python train.py --num_hidden_layers=11 --hidden_size=192 --n_experts=32 --experts_per_token=2 --d_expert=160 --d_shared_expert=0 --hidden_act="swiglu" --moe_layers=[0, 1, 2, 3, 4, 5, 6, 7, 8, 9, 10] --router_score="softmax" --normalize_top_k=false --routed_scale=1.0 --balance_loss=0.00577 --balance_bias=false --init_std_router=0.0158 --lr_router=0.000931 --vocab_size=8192 --norm="rmsnorm" --norm_eps=1e-05 --tie_word_embeddings=false --optimizer="muon_variant" --learning_rate=0.0228 --beta1=0.95 --batch_tokens=131072 --max_seq_len=256 --train_tokens=659700000 --max_steps=5034 --dataset="wikipedia_en"
Below are experts of layer 6 (counted from 0) of a mixture-of-experts language model. Rows are named router (the router's row for the expert) and show model dimensions 64-127. Each number is 200 + 40 x the weight over its row's rms, rounded and kept within 0 to 999.
After each expert's rows: "mostly gets" lists some tokens that are sent to it at least half of the time. This comes from a sample of Wikipedia text that the model never trained on.

# expert 9
router,216,217,216,185,139,188,245,170,184,222,264,207,183,222,184,188,169,217,168,158,277,260,224,249,160,220,157,226,173,154,208,219,277,281,229,168,273,265,170,261,253,209,163,199,143,226,180,213,314,224,238,169,158,248,212,200,161,271,227,191,215,206,201,272
mostly gets: " p", " St", " m", " f", " comp", " b"

# expert 14
router,153,152,251,168,268,177,266,220,174,209,251,284,241,168,203,208,111,219,179,171,203,193,197,188,219,205,261,218,188,192,179,225,183,199,186,236,152,198,185,218,169,221,94,248,233,248,221,266,138,220,194,165,183,242,241,340,226,124,153,148,193,239,152,227
mostly gets: " was", " is", " be", " were", " are", " he"

# expert 1
router,199,185,197,243,237,269,158,191,246,206,192,123,233,231,170,244,212,178,156,173,168,157,145,217,234,150,172,196,207,231,206,85,242,226,228,214,174,237,244,229,139,154,222,130,210,204,282,166,252,291,165,126,249,258,213,277,195,231,184,153,189,217,183,190
mostly gets: "/", "),", ",", "?", "\",", "!"

# expert 11
router,265,165,206,188,270,191,205,135,206,168,185,234,203,178,213,204,223,90,263,178,199,245,168,231,246,224,170,229,211,166,135,75,154,222,258,191,256,251,246,234,233,261,233,155,256,249,252,156,245,235,193,222,195,236,99,205,166,203,273,252,176,192,196,112
mostly gets: "ku", "kh", "ō", " Ko", "ya", "ka"

# expert 3
router,256,238,195,242,138,249,285,205,232,263,277,204,212,230,202,202,173,237,219,227,218,211,238,174,206,188,210,212,249,172,217,226,230,187,238,200,196,253,192,209,220,126,172,248,232,147,283,171,198,297,208,235,232,155,229,183,228,151,206,236,187,180,193,237
mostly gets: " and", " also", " or", " who", " not", " but"

# expert 13
router,250,149,227,185,143,180,186,222,165,172,182,129,184,211,212,221,237,239,170,187,201,266,186,175,233,287,193,266,150,234,231,266,146,233,217,197,161,255,213,125,178,242,220,174,192,195,195,195,174,208,184,183,151,234,246,191,209,160,183,230,215,204,190,205
mostly gets: " co", " f", " gr", " b", "conf", " p"

# expert 20
router,162,212,143,198,173,194,167,181,258,190,146,196,241,141,185,156,198,113,230,246,231,220,154,180,224,208,167,238,216,206,194,121,227,223,238,181,160,128,164,114,239,173,204,214,245,231,186,218,214,227,237,223,203,148,171,181,215,162,237,242,243,279,187,213
mostly gets: " B", " N", " K", " L", " G", " Pa"

# expert 15
router,214,239,144,168,148,221,168,180,232,225,236,181,201,241,188,126,206,143,203,221,213,193,308,111,264,171,236,256,184,176,161,234,191,253,226,167,206,212,288,247,223,192,201,185,236,175,315,190,125,189,193,146,195,190,123,159,200,267,186,268,171,224,218,190
mostly gets: " Michael", " Paul", " David", " Robert", "lin", " Smith"

# expert 29
router,168,195,261,182,237,236,207,199,223,179,144,223,139,251,196,135,233,121,229,170,220,205,154,128,191,166,193,210,266,201,153,175,209,161,217,179,178,251,191,237,215,187,176,222,208,198,171,178,195,185,175,193,193,205,89,217,174,249,153,180,119,132,206,203
mostly gets: "cia", "ford", "ssel", "ato", "ón", "elle"

# expert 22
router,194,157,187,194,156,207,189,226,152,224,192,304,171,136,182,160,260,133,247,190,128,188,205,227,223,215,255,203,148,204,244,209,248,250,124,247,165,209,87,192,200,177,219,238,122,212,173,227,229,163,210,153,185,217,232,175,269,301,188,161,321,223,177,180
mostly gets: " de", " Pa", " Al", " De", " La", " Le"

# expert 23
router,172,221,193,199,220,211,174,227,215,157,200,203,262,175,180,217,281,176,221,191,223,150,180,247,216,248,168,180,225,186,215,202,226,250,252,118,223,151,136,238,188,203,215,136,191,107,174,272,128,199,192,273,257,187,267,219,188,171,274,96,134,199,154,175
mostly gets: "S", "W", "C", "F", "R", "E"

# expert 6
router,141,234,121,157,157,160,181,218,238,148,270,164,172,211,209,188,130,206,203,258,147,186,201,207,198,178,229,202,201,208,147,249,171,170,153,174,128,145,165,208,102,183,170,298,251,215,202,155,296,197,230,263,132,171,196,144,237,202,227,154,170,222,184,188
mostly gets: " New", " South", " new", " Total", " North", " High"

# expert 7
router,231,272,152,204,253,163,168,238,225,241,200,233,267,203,177,274,134,222,285,243,241,145,182,203,220,185,241,274,247,248,216,207,205,225,240,155,268,157,207,208,220,320,237,270,276,143,197,189,143,195,214,238,241,212,220,135,223,157,236,197,157,158,173,239
mostly gets: " American", " National", " British", " States", " US", " football"

# expert 17
router,207,142,207,196,142,193,184,240,209,222,203,181,209,201,262,267,118,207,232,210,232,235,188,145,198,188,158,154,214,198,215,201,220,176,85,176,197,219,158,190,166,198,126,198,171,248,169,164,262,118,267,218,213,206,67,136,197,162,188,201,220,254,207,187
mostly gets: " the", " a", " his", " an", " their", " two"

# expert 8
router,176,262,282,227,161,179,201,168,175,150,222,210,202,227,143,155,214,266,177,161,217,224,168,151,175,232,158,234,161,172,296,243,248,153,206,204,172,233,181,278,180,186,188,77,88,182,140,185,159,229,235,214,165,152,159,187,150,216,118,222,219,146,171,219
mostly gets: " bar", "sum", "sur", "bit", "troph", " tax"